Experts of a small language model: 3 picks a token, a softmax router.
Below are experts of layer 5 (counted from 0) of a mixture-of-experts language model. Rows are named router (the router's row for the expert), down (a neuron's output weights, with its number) and show model dimensions 384-511. Each number is 128 + 32 x the weight over its row's rms, rounded and kept within 0 to 255.
Before each expert's rows: a language model's description of what the expert responds to. This comes from a sample of Wikipedia text that the model never trained on.

# expert 2
Description: Latinate word-stem fragments. Middle pieces of Latinate verbs and adjectives after a prefix, awaiting a suffix, such as imp-lic-ated, de-vel-opment, deposit-ed, involv-.
router [137 117 102 126 121 133 142 152  97 155 166 130  85  74 106  96 138 184 163 155 123  99 127 198 146 156 121 154 108 120 137  85 156 118  79  83 133 118 123  94 116 149 111 134 136 116 146 121 132 131 164 130 170 135 154 169  95 166 172 117 118 147 127 111  84  85  62  77  95 155 116 161 103 124 123 137 134 154 177 145 154 166 149 148 174  93 124 162 132 108 117 156 105  94 142 106 153 107 133 164 106 148 177 130 109  66 159 137 110 150 188  91 109 100  95 140 184 143 136  55  70  77 106 155 121 116 153 172]
down0 [160 141 112 113 109 105 131 196 134 154 123 157 176 111 116  90 204  92 149 125 134 102 184 164 123  55 122  87 113  92 154 197 168 121 138 142 122  91 127 152  94 105 114 194 121 152  62 136 146 107 153 180 129 138 162  73 181 174 137 145 106 180  81 158  84 159 220 103  82 149 135 131 146 133 126  98 169  99 126 150  90 121 141 106 126 134 123  84 173  86 124 149 128 170 129 113 114 100 111  96 148 121 112 103 136 112  81 108  84 132 140 162 138 146 112 157 118 108 118 131 150  96 146 134 151 128 156 165]
down1 [140 138 107 112  98  78 149 135 181 111 142 111 162 143 118 141 158 181 110 166 150  97  92 107 149 119 120 107  79 119 136  50 154 154  94 140  81 173 145 111 106 102  42 154 197 204 167  73  57 113  95 130 162 126 131 202 121  83 161 143 150 142 122 180 145 159 128 117 159 130 100  91 205 151 109 143 145 141 117  68 120 140 144 143 155 134  98 122 119 184 172 126  98  80 191 102 135 121 127 167  70 160 113 109  91  97 144 133 130 165  84  88 197 120 174  81 136 137 174 119 113 129 139 139 106 140 180 127]
down2 [109 114 142 139 176 164 126  90 142  99 118  88 130 119 113 115 164 164 119  85  75 131  70 112 142 130 158 150 162 109 116  83  95 134 132 140 150  69 169 170 139 161 116 149 139  74 128 140 162 129 196 132 137 134 124 136 106  87 116 108  98 151 180  84 138 124  55 136 124 121  81 116 174 123 106 178 170 115 141 144 165 125  90 130 125 126 171  98 129 150 115 142 117 106  99 139 110  85  45 112 123 121 126  84 101  91 128 164 104  81 155 103 101 123 138 145  88 148 100 155 139 121 151 140 134 136 192  99]
down3 [197 172 181 142 177 106 163 125 161 118 152 158 122 127 145  82 140 110 174  97 128 172 111 126 120 120 134 141 146 155 118 119 101 109 121 108 157 103 148 134 170 116 128 123 114 128 139 144  97 145 124 131 104 131 111 103 128 161  98 131  80 108 122 141 106 155 195 139 128 122 141 129 130 101 122 192 170 174 101 147 138 144 110 168 148  99 156 162  96  62 150 192 147  44 140 139 120 132 141  97 139 173 113  89  95 119 138 122 108 114  92 149 185 146 166  94 178  96  99 115 118 141 166  56 122 109  97 124]
down4 [102 100 109  89 130 154 115 191 129 146 203 108 126  77  84 148 126  77 126 106 146 142 135 118 125 143 128 135 156 106 141 137 108 146 146 107 132 129 135 141  89  68 140 137 159 186 140 132 119 131 160 141 148 186  79 128 114 154  88 187 107 146 117 124  77 103 109  90 123  89 122 165  86  78 150 155 173 109 119 174 192 130  90 111 188 164 140 132 174  84 127 103  91 110 121 143  99 123  77 121 151 112  91  79 108  49  75 174  66 107 172 109 149 146 155 117  98 177  98 145 105 178 146 151 102 133 145 117]
down5 [160 179 137 108 105 139  95 190 168 140  95 139 100 138 179 123 126 139  75  82 129 139  79 146 150 112 161 115  97 129 129 128 178 146  63 127 155 142 138 132 143 135 189 151 135  95 176 136 148  92 172  79 117 109 112 121 134 183  49 147 100 206 111 102  81 179 161 127 141  83 101 124 183 102 148 102 153 171 147 114 159 112  99  97 187 157 172 137 162 132 144 113 162 137 109 125 152  68 111 118 111  80 164 120 111 108  94 109  55 135 127 121 125 104  86  95 184 150 163  66 111 120  96 149  66  91  84 133]
down6 [ 85 136 136 179 118 174 169 104 144 194 144 124 138 103 111 141  87 141 214 188 172 113 128 110 108 173 107  92 160  98 151  96  81 124 145 166  75 142 126 119 175 172  98 117 122 138 102 191 116 101 125 182 126 111 128 164  92 153 167 152 155  70  80 119 172 140 123  92 156 159  51 139 165 141 130  94 122 128 111 202 140 145 144  96  90 141 121 108 186 140 152 134 158 105  87 133  89 125  44 139 154  74 118  92 137 184 122 101 104 140  75 142 125 192 108 138  88 101 111 162  76 155 146 158 173 100 186 141]
down7 [182 127 183 159 110  63 170 113  51 118 153  80  97 141 168 133 162 166 149 127 113 158 140 161 166  80 120 136 167 103  83 141 159 146 147 151 154 138  88 153  86  82 135 129 191  66 120 145 105 105 184 178 134  95 124 175 106 129 144 118 133 157 109 139 145  88 173 150  99 100 125  67 123 131 126  86 184 114  99 142 117 134  94  88 141 169  93 131  91 106 140 166 187 150 106 181  88 141 152 163 105  58 133 154 153 135 129  60  90 189 123 102 180 139 134  89 125 110 145  99 107 135 134  82 116 103 132  65]
down8 [165 150 131 143 111 142 104 114 104 110 187 125  84 163 111 173 127  79 128 146  95 115  79 114  78 149 127  98 119 127 138 137 182 123 164 125  94 150  71 138 110 116 124  68  98 173 172 130  96 142 120 146 124 153 105 183 116 218 137 117 161 108  96 115 155 122 160 156 111 157 177 126  43 125 156 121 174 173 131 134 149  69  99 119 168 127 147 174 120  92 147 124 112 122 128 131 104  92 134  93 186 130 136 149 150 140 109 115 143 103 154 154 132 138 174 177 110 191 148 237 153 123 142 135 126 107 124 177]
down9 [170  85 130  56 149 155 138 111 160 154  89 142 144 152 142 149 132 150 131  97 118 140 146  85  94 170  55 131 108 135 115 144 139 171 119  56 139 175  76 120 130  85 138 125 126 110  93 163 141 130 188 131  24 103 168 164 137 119 182  73 149 116 101 144 132 179  94 119 111 104 104 129 180 180 107  85 111  98 139 142 161 151 124 167 157  96 110 106  85  96 106 158 160 115 133 129 146 157 124 138  56 148 100 168 102  96 141 109 101 137 139 150  79 127 153 170 118 104 187  81 118 142 119 134  89 120 109 126]
down10 [ 93 150 110 141 147 180 173 134 123 120 168 119 113 157 155 113 100 117 160 129 128 151 175 136 111  72 100 126 222 150 158 162 156 138 171 150  99  93  38  90  73 225 111 192 183 104 127 107 135 155 158 125 177 156  59 119 201 147 136  58 116  97 183 105 179 146  84  87 136 125 104 115 102 158 140 174 170 106 123 103 146 113 120 119 134 130 163 138 114 156 159 104  30 146 143 141 155 117 130 156 179 183 130 155 134 136  64 109 144 137 148 137 104 137 127 122 180 113 141 140 171 111  88  82  97 118 126 138]
down11 [149  91 170  95 123 124  74  73 113  96  92 128 108 124 113 101 122 158  94 135  90  88 202 115 118 100 119 129 116 161 143 116 117 167 151  89  87 118 112 165 155  48  51 129 184 139 122 172 110 108 129 129 133 192 148  97 171 156 180 141 136 137 165 160 167 132  98 103 123 167 144 126 154 142 137 160  77  92 141 103 141 102 155 186 127 127 138 159 106 125  80 174 166 140 139 128 105 103 142 120 205 157 186 113 155  90  89 163  49 106  96 114 165 166 112 118 190 106 199 136 146 153 117 142 112 120 161  75]
down12 [ 91 202 132 138 157 145 134 132 138 159 109  84 171 107 100 174 147 100 129 150 151 125  45 111  98 119  64  77 108  92 120 109 132 149 147 133 103 136 135 136 107 150  66 105 188 151  88 138  92 164 162 143 154 105 115 111 149 132 105 149 132 135 147  99 133 159 141 147 162 145 135 117 135  79 181 151 115  59  77 100 125  91 132 187 122 112 119 165 198 210 142  92 110 155 134 146 130 148 102 131 116 153 101 165 139 102 106 116 158 148 128 170 206  61  59 128 103  80 114 116 189 127 142 142 179 122  92 145]
down13 [ 80  97 138 143 119  70 109 146 114  99  73 139 150 116  99 100 152 162  45  82 143 150 147 130 152 140 136 103 140 155 188 110 180 100 109 130  91 148 121 158  97 118 155 171 122 153 181 130 134 118 123 132 237 101 112  78 157 158 154 164 114 153 171 180 128 108 135 116 158 102 101 165 113  95  72 164 100 138  62 119 135 148 100 158 118 144  82 219 167 121 157 181 191 134 115 124 144 126 178 126 119 163 170 145 124 168 113 126  75 103 110 133 109 113 125  72  92 106 143 162  98  44  91 143 164 133 151 156]
down14 [ 91  76  89  86 163 141 146 140  90  82 123 103 111 128 135 118 149 138 163 137  87  86 179 181 107 187 167 149 117 144 148  82 103 117   6  79 171 136 189 103 191 158 102 101 144 170 175 155 150 180 126  90  96 135  79 134 165 161 139 140 124 169 112 165 192 164 123 121 158 156 128 154 208 140 146 180 124  85 125 135 151 140 127 138 120 146 161 128 113 146 195 139 149  91 139  97 151 154 123 111 175  74  99 124 143 151  72  78 176 153 139  45  88 107 120 157 107 124 151  91 120 149  94 108 108 179 120 132]
down15 [234 132 100 144 167 102 121 169 167 147 175 159 127 151 144 152 122 137 104 159  89 105 119 105  90 120 125 159 184 111 163  46 105  82 189 160 132 129 107 127  28 143 113  93 109 145 105 153 130 187 140 173  94 131 121 132 100  93 143 113 118 107 172 142 130 142 162 168 186 128  40 130 147 163 138 126 130 109 135  39 160  84  81 149 126 123 190 132  87 102 161 165 123 119 107 197 125  87 127 167  91 125 124 107 112 183  98 122 155 136 132 146 120 143 105 147 138 131 121  93 141 134 154 132 103 118 140 138]
down16 [115 169 175 130 151  95 131 131 115 154 138 119 117  78 130  92 136 204 136 151 121  71  94 111  79 123 113 140  99 119 159 120 119 186 107  98 149 151 106 165 127 169 144  63 155 109 125 150 133 125 160 139 100 141 128 121 185 136 213 156 136  99 160 172 144  93 172 207 138 131 185 147  97 137 181  99  94 120 159 118 143  68 132 110 114 118 143 112 198 115  88  87 119 133 141  80 153  86  97 145 141  42 126  49 112 149 151 122 146  86 114 175 181 162  88 133 185 133  98  68 162 102 148 126 101 152 153 134]

# expert 5
Description: Mid-word and multibyte pieces. Inner pieces of longer words and UTF-8 byte pieces of Japanese and Chinese text, such as torpedo, philosopher, choreographer, plus coordinate digits.
router [ 69 103 112  95  94 116  97 120  84 161 159  82  78  98  93 103 131 170 187 181  71 161 102 152 180 159 154  84 140 102 116 133 159  86 112  81 120 123 166 121 107 176  77 138 169  80 123  89 121  83 142  82 155 125 178 114 154 161 161  86 135 102 126 128  92  41  98 139  95 108 133 151  68 113 111 153 131 172 164 161 122 161 146 121 154  83  89 164 165 126 146 152 105 106 161 111 170 150 160  81  67 167 191  80 107  99 118 155 187 146 106  77 132 105 105 121 152 136  96  83 126 110 126 160 126 160 150 177]
down0 [165 104 119 129 112 114 128  67 114 101 105 127  93 123  92 132 116 114 110 158 128 152 151 167 113 115 120  68 142 157 122 117  86 147 131 156 103 130 156 130 151 150  58 137 153 167  73 129 139 118 162 115 173 169 182 194 152 104 155  89 125  89 118 130  93  66 119 104 110 114 213 182  77 129 131 118 132 179  71 133 109 174 151 121 134 102 101 130 140 101 211 171 147 107  98 122 144 114 156 108 177  84 161 117 115  85 132  73 156 136 144  56  83 104  81  98 151 111 132 166  99  83 127 185 180 122 108 117]
down1 [123  67 145 120 114 109 107 148 212 154 142  82 180  93 101 182 150 119 126  86 129  98 123 172  92 116  90 165 126 120  96  93 172 125 137 152  96 133  81 207 169 138  90 119 167 118 171  96 139 129  80 148 179  88 114 132 131 112  98 132 135  90 111  94 100 123 102 100 100  70 107 109 154 101 155 132 133 201  94 180 135 170 166 167  73 128 149 107 117 122 161 106 179 171  76 116 164 154 160 153 111  84 174 121 124 115 161 147 122 158 186 108  96 173 152 133 165  84 116 129  92 153 178 107 153 146  84 116]
down2 [119 122 108 149 133 118  82 143 139 148 107  68  94 119 134 124 164 138 149 159 124 127  78 106  80 189 162 120 150 118 116 134 115 150 150 116 142  97 171 100 117  74 127 133 125 141 139 113  76 112 148 122 117 146 113 156 191  86  98 101 115 146  93 110 117 103  76 133 167 131 110 119 134 149 135 117 180  85 134  73 153 142 123 118 111 202 137 109 153 163 151  97 149 100  93 115 110 114 136 110 114  76 126 116 101 134 164 165 112 107  93 137 126 134 151 121 115 107 110 104  68 160 106 125 184 129 159 140]
down3 [142 169 176 176 171 150 129 114 126 169  74 165 114 161  85 138  68 148  82 132 128  79 116 132 130  89 170 118 119 164 131 115 101 152 121 120  88 114 149 163 159 139 128  89 114 149 102  41 113 100 161 107 137  87  65 113 122 116 103 133 137 121  87 133  64  98 103 120 125 102  76 143 100 101 105 167 116  87 113 112 154 167 108 164 134 157 159 173 167 101 111 107 132 133 150 126 110 170 112 103 110 179 138 164 132 135 156  90 167 116 102  95 113 128 183  38  74 151  92 157  93 154 121 100 132  79 132  89]
down4 [145 108 110 124 125  85 159  98  90  76 126 164 124 163  79  88 120 108 145 161 112 177 137 117 158 139  99 106 204 185 142 180 129 133 110 117 131 147 130 118 116 112 145 118   4 112 208 167 127 136 134 124 130 190 121 121 133 134  95  89 139  55 133 154 139  57 160 132 198 182 157 148 183 142 111 130 104 140 110 113 112  96  88 114 111  83 190 130  80 142  80 151  97 147 159 144 118 107 128  43 216 146 146 130 125 105 122 128 153 121 192  73 103 143 161  39 137 138 157 127 121 105 156 181 112  86  92 181]
down5 [ 91  95  63 117 116 117  76 150 116 142 123  63 154 132 191 164  97 130 155  97 145 129 115 151 149 223 122 127 133 114 161 171  89  73 108 157 126 132 156 107 124 120 101 133 128 131 134 103 216 109 120 118 154 150 202 186  91 191 131 138 183 134 102  44 186  93 143 135 113 145 117  91  60 136 171  99 113 135 108 167  79  85 144 150  87 111 121 165 117 151 161  86  87 155 100 110 164  91  94 107 146 113 131 179 121 128  81  98 115 122 131 113 103  99 164  93 135 120 163 123 131 139 137 123 176 130 115 149]
down6 [132 138 122 156  97  98 142 123  92 104 158 106 189 107 150 168 128 194 176  65  87  92 140  91 108  89 193 161 181 146 138  89 109  44 132  80 170 122 115 133 146 141 131 111 153  99 153 169  98 128 148  94 123 112 146 143 144  80 124 167 121 240  79 124  93 110 128  91 131  84 109 108 110 104 139 151 125  99 120 120 117 145  73 130 116  91 108 112 134 150 213 156 121 125 135 113 112 174 116  80  81 131 118 154 127  95 108 104 136  56 132 163  84 128 138 126 182 147 144 140 104 135  98 127 146 154 154 108]
down7 [169 185  97 125 100 140  90 125  89  73 154  52 170 128 194  78 103 108 128 190 120 157 153 130 111 120 152 104 105 135 113 129 156 182 147 111 124 114 150 102 104 113 145 166 154  77 140 114 100 145 133 187  91 135 151 163 102 116 149  75 136  93 147 131 157 161 135 226 139 111 146 121 165 127 148  80 162  83  90 170 165  95  96 133 134 128 111 101 122 156  89 160  89  85 117 132 157 154 121 149 136  96  69  91 192 143 158 178 120 135  94 150 129  96  90 120 122 171 169 108 110 175 158 124 100 131 176 160]
down8 [120  88  69 145 106 145 179 157 118 144 164 161 173 112 159 100 153 121 100 109 100 153 144 127 127 134  40  88 165  93 146 139 132 163 102 106 147 135 127 126 111 115 133  97  88  99 129  86 135 109 113  74 168 108  96 102 147  58  84 127 159 135 174 158 133  93 166 113 128 130 137 111 125 170 134 161 147 198 113 120 152 116 139 112 154 120 104 123 107 106 108  88 121 115 223 123  90  88 123  64 154 179 151 148 152 138 137  85 146 130  79 127 172 179 146 126 118 151 162 155  94 155 133 106 182 156 102  92]
down9 [134  77 104 116 157 136 113 178 110 158 147  97  89 140  82 143 100 152 151 132  88 161 113 154  50 163 186 165 166  82 138 158 138  76 157 117 120  90 148 145 140  84  84 136 159 129 140 126 120 107 133 161 172 145 110 133 179 145 124 137 106 155 177 109 118 147 122 184 115 109  81 170 174 162 141 160  75 133 141 129  92 137 148 145 128 115 134 128 134 139 160 172 113 118 128 138 126 147  84  91 151 128 147 132 138  98  92 174  95 169 120  83  99 113 121 114 138 163 116 160 137 116 139 114 116 152 110  81]
down10 [113 182 120 121 171 187 172 128 126 143 112 108 117 108 148 115 102 169 129 157 139  99 157  78 118 147 136 137 103 155  75 160 182 117 148 147  78 133 108 111 118 122 119 119 199 136 125 128 138 113  77 117 135 135 138 125 145 110  86  64 173 124 122 112 171 134 143 142 106 156 107 109 158  80 124 138 169 107 167 168 119 106 109 193 154  96 162 129 115 119 114 102 123 137 102 116 136  77 190 178 173 103 119 125 179 138  93 136  60 192 139  87  48 120 148  75  88  80 169  80 153  96  62 179 113 165  67 136]
down11 [121 147 184 195 157  82  79 123 128  88 179 142 130 177 130 130 141 128 144  90 147 146 147 123 166 170 104 131 131 142 197  77 145 129 103 110 106 110 187  77 125  97 120 163  77  97 105 133  89 115 127 155 163 139  99 126 202  64 138 165 111  88 143 138 208 114 169  97 154  95 138  68 116 110 148 119 138 110 111  73 132 221 123 123 184  74 102 180 119 137 154 126 111  82 143 152 153 120 135 154 147 116 148 168 147 176 113 184 103 160 141 139 115  75 141 163 122 165  94 175  84 123 156 100 113 171  68 146]
down12 [112 153 142 110 131  74 133 138  91 141 161 147 123 111 141 150 153 151 100 171  87 128 118 123 160 119 152 144  92 144 185 106 120 147 136  80 136 136  74 144 164  82 167 103 152 144 156 134 193  71 127 117 107 127 134 113 167 162 103 147 110  94 173 104 105 159 123 121 140 128 140 122 110 186 129  85 181 143 154 157 118 148 103 180 123 130 111  99 137 152 147 157 143 150 116 124 110 184 179 104 159 141 117 127 177  94 121 102 126 159 162 129 172  63 172 125  84 120 120 116 113 148 102 139 243 124 137  64]
down13 [ 68 113  77 123 201 117 121  92 142 152 151 127 149 152 155  96 165 157 168 149  88  55  88 119 115 156 163 169 119 130 152 112 148 100 160 175 118 143 159  90  63 123 115 122 142 111 193 173 132 141 135  75 140 148 163 123 145 152 149 128 126 110 122 147 195 143 157 110 160 147 155 143  89 106  74 151 123 127 141 114 132 145 179 144 199 127 134  74 188 112 135 155 134 171 102 165 139 180 126 156  79 147 148 139 183 155  77 146 193 168  88 124 102  39 119 181 161  29 120 138 133 147 156  92 155  85 131 161]
down14 [129 122 119 137 137 145 140 117 113 153 130 110 142 103 115 135 113 140 156 107 125  93 138 163 196  77  95 162  82 146 123 100 110  93  96  86 184 150 135 113 100  97  66 110 104 122 138 128 138 108  92 127 168 107 130  85 126 107 140 156 144 138 154 107 129  96 120 132 130 113 206 148 101 134 129  89 140 114 181 142 146 113 151 159 132 130 160 131 139 146 108 157 136 131  63 206  99 140 190 105 119 170 144  83 178 165 135  59 114 116 152 127 115 114 173 139 151  71 158 141 128  82  71 112 126 108 175 140]
down15 [114 133 150 132  88 104  91 108  79 142  94 160 211 157 166 175 126  63  87 104 165 111 113 145 128  94 145  83 142 190 114 144  66 140 138 136 117  98 131 180 122 185  90 102 114 147  80 129 129 107 123  85 132 121 149  94  99 153 133 103 159  32 149 154 135  87 122 134 139 125 157  96 147 108 140 129 119 128 154  95 126 119 135 161 148 125  97 123 183 129 152 124 108 126 150  87  74 117 154  74 156 101 122 130  95 124 134 104 178 157  91  95  74 136  99 109 198 129 132  33 128 156 116 171 119 173 108 145]
down16 [103  81 124 163 115 145 133 101 134 145  86 175  95  82 151 210  99 145  95 119 155 102 122  99 126 142 123  81 103 143 152 152  85 187  89 112 114 119 150 123  86 128 126 122 136 191 177 169 117 115 165 157 144 107 150 106 124 190 139 143 128 154 154  98 108 140  72 111  85 192  94 106 106 116 142  57 175 182 143 136 124 108 184 141 144 157 161 100  96 179 158 153  88 177 120 144 115  97 158 126 116 122 153 100 107 104 125 114 169 135 168 165 106 123 160  87  77 127 186 223  75 120 104 122 175 103 115  89]

# expert 20
Description: Word-initial prefixes and contrast words. Opening pieces of split words (com-mit, ex, dis, al-ters, ab-solved) and hedging or contrast words like but, However, not, can, could.
router [152 110  85  97 105  71 134 158  76 147 122 119 100  88  85 123 162 166 203 159 132 112 118 189 182 181 125 107 145 104 108 109 167 129 115  84 131 152 157  70 134 117  89  94 152 120 168 146 159 111 169 134 173  62 147 118 146 145 217 129 145 123 151 125  72 152  90 127 112 157 161 193 131 113 126 157 136 163 172 186 139 139 163 180 180 115 120 152 116 106  76 148  90  67 144 112 161 136 168 169 137 100 146 104 108  81 126 122 129 139 160  59 108 175  74 127 170 136 152  62 102  81 120 184 114 104 126 127]
down0 [115 123 137  89  89 149  93 116  91 137 128 185 156  99  60  80 113 155 127 145 143 125 149 128 157 116 128  98  87 130 138 174 157 109 161  91  59 144  52 158 125 138 137 141 159 148  89 145 122  77 132 132 115 157 115 140  98 115 139  95 163 199 131 130 129 188 137 101 132  63 128 116 107 123 136  87 112 148 200  79  97  99 168 133 122 115 118  99 192  76 144 141 101 170 108 128 137 127  40 153 173 146 100 136  96 123 100 123 127 150 103 130 136 112 119  91  87 145 187 101 114 123 122 110 101 105 139 133]
down1 [108 143 115  75 116 164  75 141  93 122 169  89 212  94 178 127 140 145 152 165  93 112  88 131 161 103 165 117  11 143 115 127 111 124  76  96 113 168 111 121 137 124  87 125 111 107 133 115 133 179 118 165 106 127 136 152 144  99 116  86 175 123 110 156 181 130 136  88 102  32  97 122 132 106 145 135 143 149 146 142 104 158 119  82 113 150  98 117 144 112 127 112 156 144 128 142 134 168 145 118 172  96 150 112 158 109 130  85 145 111  96 118 195 155 120 137  87  95 101 104  73  68 115 117  89 176 141 127]
down2 [107 147 117 118  50 158 121 149 144 107 114 152 112  72 150 192 136 110 171 122 149 114  52 140  95 128 140  80 118 170 139  99 126 131 148 112 181 141 126 157 147 110 157 131 182 146 106 130 124  99 138 146 107  87 125  83 128  69 147 126 110 116 148 110 114 104  63 105  93  87 115 137 145 119 102 116 117 117 166  99 147 104 159 116 125 118  80 201 109 152 124  85 153 158 126 134 103 182 148 129 127 113 121  72  86  77 130  79 148 126  85 136 105  57 120 135 104 149  61 162 165  41 108 153 182 123 105 139]
down3 [ 90 117 111 113 122 110 105 192  85 142 178 167  86 125 171 119 125 111 117  81 141 102 113 106 125 136 138 127 150 131 108 159 181 132 183 150 153 119 152 125 119 100 143 147 160 136 172  93 138 179 132 154 147 130 131 141 128 110  88 157  70 105 127 149 156  62 100 205 131 127 151 133 189 112 118 153  95 155 161 150 127 134 140 206 118  96 119 120  95 116 120 135 105 132 110 181 140  78  78 133 163 139 125 135 157 104 133  94 144 122 154  95 160 135 107 169 154  17 123 139 118 142 128  95  94 120 167 121]
down4 [155 111 129 140 156 138 184 146 114 126 164 145 120 115 133 115 104 107 171  85  83 141 122 128  93 100 139 146 133 137 198 146 100  91  98 155  45 117  93  69 134 120 140 155  86 108 134 143 115 190 141 166 142 139  91 144 145  86  82 102 136 115 126 115 185 144 133 157  99 149 129 167  53 118 127 112 133 124  68  85 123 169 134 160  96  87 160  91  97 148 157 166 106 149  96 126 146 138  74  60  77 118 158 102  98 129 198 145 146 111 116 103  93 195  90 154  86  71  77 150 143 123  82  95 195  82 134 233]
down5 [171  90 122  97 141 121 161 187  30 164 127 213 110 127 171  70 113 129 103  96 101 167 118  99 171 135  32 101 109  44 131 155 138  92 107 136 130  69  89 116 121 133 159 167  95  90 134 119 156 120 139 111  87 137  92 117 119 193 142  90 158 103 156 108 151 135 109 124 146  93 124  76 150 115 150 119 116 151  68  63 139 109  99  74  95 159  75 126 129 151 101  74 136 154 189 158 113 133 118 173 129 160 117 172 113 118 144 118 122 105 167 104 136 102 109 140 176 118 181 150 165 127 121 199 197 141 125 187]
down6 [148 111  98 131 124 116 146 151 154 168 100 190 123 102  94  81 141 133 133 150 199 105  77  81 129  95 142 149  87 143 142 134 135 148 144 137  60  58  76  96 141 195 118 134 154 127 139 104 133 140  87 139 166 105 101 122 123 147 163  76 139 148 179 132 163 129 143 167 105 158 102 127 156 130 115 186  16 124  56 113 121 107  99 176 125  94 180  83  96  71 174 148 157 133 156  93  85 175 150 112 118  72 150 139 150  96 123 128 170 110 123 153 117 164  87 144 141 112 113 188 117 123 182  96 171 133 148 115]
down7 [206 187 169 143 117  96 167 147 105 165 140 193 121 146 156 101 155 155  81 110 178 174 124 138  92 161 158  83 121 122 145 106 104 180 131 126 169 133 132 128 135 107 158 119 137  99 132  89  74 149  60 175 166 167 124 199 196 105 155 140 163 130 181 144  90 138 149 126 160 144 113 238 153 137 148 153 128 117 134 149 127 116 117 179 132 158  86 143  83  80  98 138 133  68 158 131 123 116 129  97 141 139 170 173  84 143 132  58 106 113 188 109 126 118  82 146  93  99 142  95 113  92 112 131 138 133 132 113]
down8 [ 79 161 138 108 144 132  98 101 149 122 154 154 147 122 150 197 105 146  97 149 151 158  95  71 190  99 121 125 139 147 125 110 135 122  44  75 128  99 160 106 176 125 112 147 101 126  92 217 121 132 198 163  93 130 134 166 170 165 101 123 129 160  89 133 188 204 159 124 146  84 122 121 142 115  88  85 117 118 145 171 123 125 115 155 130 128 147  74 147 136 174 125  67  44 109  84 147  93 162 132 202  92 139 175  92  83 121  52 119 163 128 115 166 113 180  80  90 134 157 119 123 121 144 141 159  79 124 151]
down9 [127 107 113 139 127 115 185 116 103 161 175 106 102 100 116 118 125  72 144  86  66 138 141 170 203 100  95  95 122 100 130 149 125 107 128 146  50 140 171 125  64 145  74 137 116 174 106  79  85 110 132 147 144 156 122  94 123 103 153 124 181 133 116 135  86  80 117  82 154 133 154  84 164 129 100 140 162 141  89 167  97  54  83 163 169 188 137 142 115 175 139 139 134  86 122 171 175  80 135 175  98 171 186 181 107 110 147 136 146 131 133 103 122 144 161 167 122  88  96 136 141 174 202 180 130 108 119 159]
down10 [ 48 109  86 130 109  61 181 186 103  71  87 144 122 155 190  96  69 200 121 172  86 145  99  98 118  88 176 111 178 115 106 111 129 172 180 106  72  78 168 152 154 188 131 181 136 181  52  81 151 136 135  84  68 127  94 125  77 120 120 134 103 103 177  76 109 148 139  50 134 165 116 111 165 169 120 108 178  80 166 106 132  70  94 112 115 149 129 134  93 153 164 143 101 146 105 137 158 100 107 102 120 120 101  85 110 140 122 103 159 130 124 169 159 108 115 121 117 131  67 172 144 140 149 107 100 128  84  60]
down11 [ 88 147 153  93 122 151 181  62 155 157 123  93 156 126  70 122  68  84  78 119 220 130 194 120 123 166 124 128 147  67  82 122 110 133 152 126 151 143 135 122 150 162 137  73 159 105  53  60  66 112 101  78 146 122 137 148  91 149 124  83 127 170 119 138 123 136 141 131 123 155  71 156 158 106  94 186  90 108 188 139 137 130 125 101  86 124 122 113 110 144 165 146 133 147 159 167  92  93  99 168  97 109 158 113 102  86 106 155 150 124 130 105 103  49 101 149 124 167 158 133 108 116  75 106 119 103 128 112]
down12 [136 154 115 151 116 117 144 140 146 115 111 143 143  99  87 158 148 123 151  52 115 116 130 130  50  78 138  95 137 144  85 135 203 140 145  77 128  51 150 186 164 135 170  97  86 137 115 112 122  94 169 148 131 115 185 122 160 122  96 166 133 146 116 134 147 155 179 145 170 114 155  84 109 138 154 154  58 109  92 108  76 157 100  79  88  84 132  97 154  92 159 109 106  44 169 134 130 133  60 154  80 118 185 155 131 124 143 158 126  95 138 130 120 183  90 129 107 147 136  96 117 109 138 118 134 157 121 141]
down13 [163 242 152 173 115 163 132 120  97  72 113 152 155 159 110 163 161 123 142 160 202 199 126 129  33 128  81 206 122 194 185 101 168 147 142 136 136  95 157 122  91 179 114 132 127 110 105 183  86 147 157 172  98 162 145 161 122 155 127 175 208 159 120 148 137 150 101 122 106  97 178 136 147 142  96 159  57 120 137 137 102  82 137 195 110  98  93 201 140  90 117 113  67 150 148 204 165 141 108 194 102 146 159  80  60 148 101 157 127 148 136 133 132  62 143 115 136 153 116  85 147 162 134 172 157 122 147  98]
down14 [154  90 188 165  91 188 138  66  85 177 121 133 101 115 113 111 106 169 223 108 177 141  92 193 149 157 150  94 133  87  57 120 112 125 181 114 147 125  96  93 106 115 144 135 106  68 113 125  76 130 123 134 151  80 117 132 109 165 159 148  90 137 151  85 140  93 136 119  63 106 115  91  71 107  86 162 106  98 136 140 151 117  71 138 152 136 126 207 201 181 112 123 197 125 113 112 120 159 126  77  98  74 150 133 131 147 104 108 142  87 125 151 134  48  99 106 144 166 112 163 125 131 128 102 110 122 120 140]
down15 [127 151 138 149 132 122 147 148 146 170 143  88 125 197  86 162 149  96 174 161 109 148  92 112 101 178  96 147 146  84  99 112 104 127 112 136 150 167 140 102 146 140 128 159 172 126 130 115 139 115  73 129 122 129 139 114 115  56  77 125 183  54 117 180 106 137 128  93  76 139 182 136 107 181 140 128 107 116 134 129 209 144 158 111  68 100 149 159  89 178 122 131 133 221 120 148  62 120  87 104  88 119 149  79 132 165 104 106 199 109 158 179 108 104 101 103  84 108 135  86 104 181 152 139 167 186 102 166]
down16 [122 160  99 136 115 128 140  65 129 103 138 142 120 123 108 134 112  86  66 112 196 166 144  99 132 174 183 148 151  64 109 132 117 123 138 135  58 118 108  92 127 118 135 113  31 120 146 140 128 106 102 104  74 141 126 140 123 159 166  91 129 134 109 145 130  73 140 139 146 106 153 144 150 143 152 126 155 123 113  92 147 131 150 149 158 152 140 214 122 189 144 129  68  92 106  75 255 126 122 132 135 118 145  82  76  95 175 146  87 194  74 103  83 140 106 161 135 123 121 136 106 131 137  97 161 132 179 122]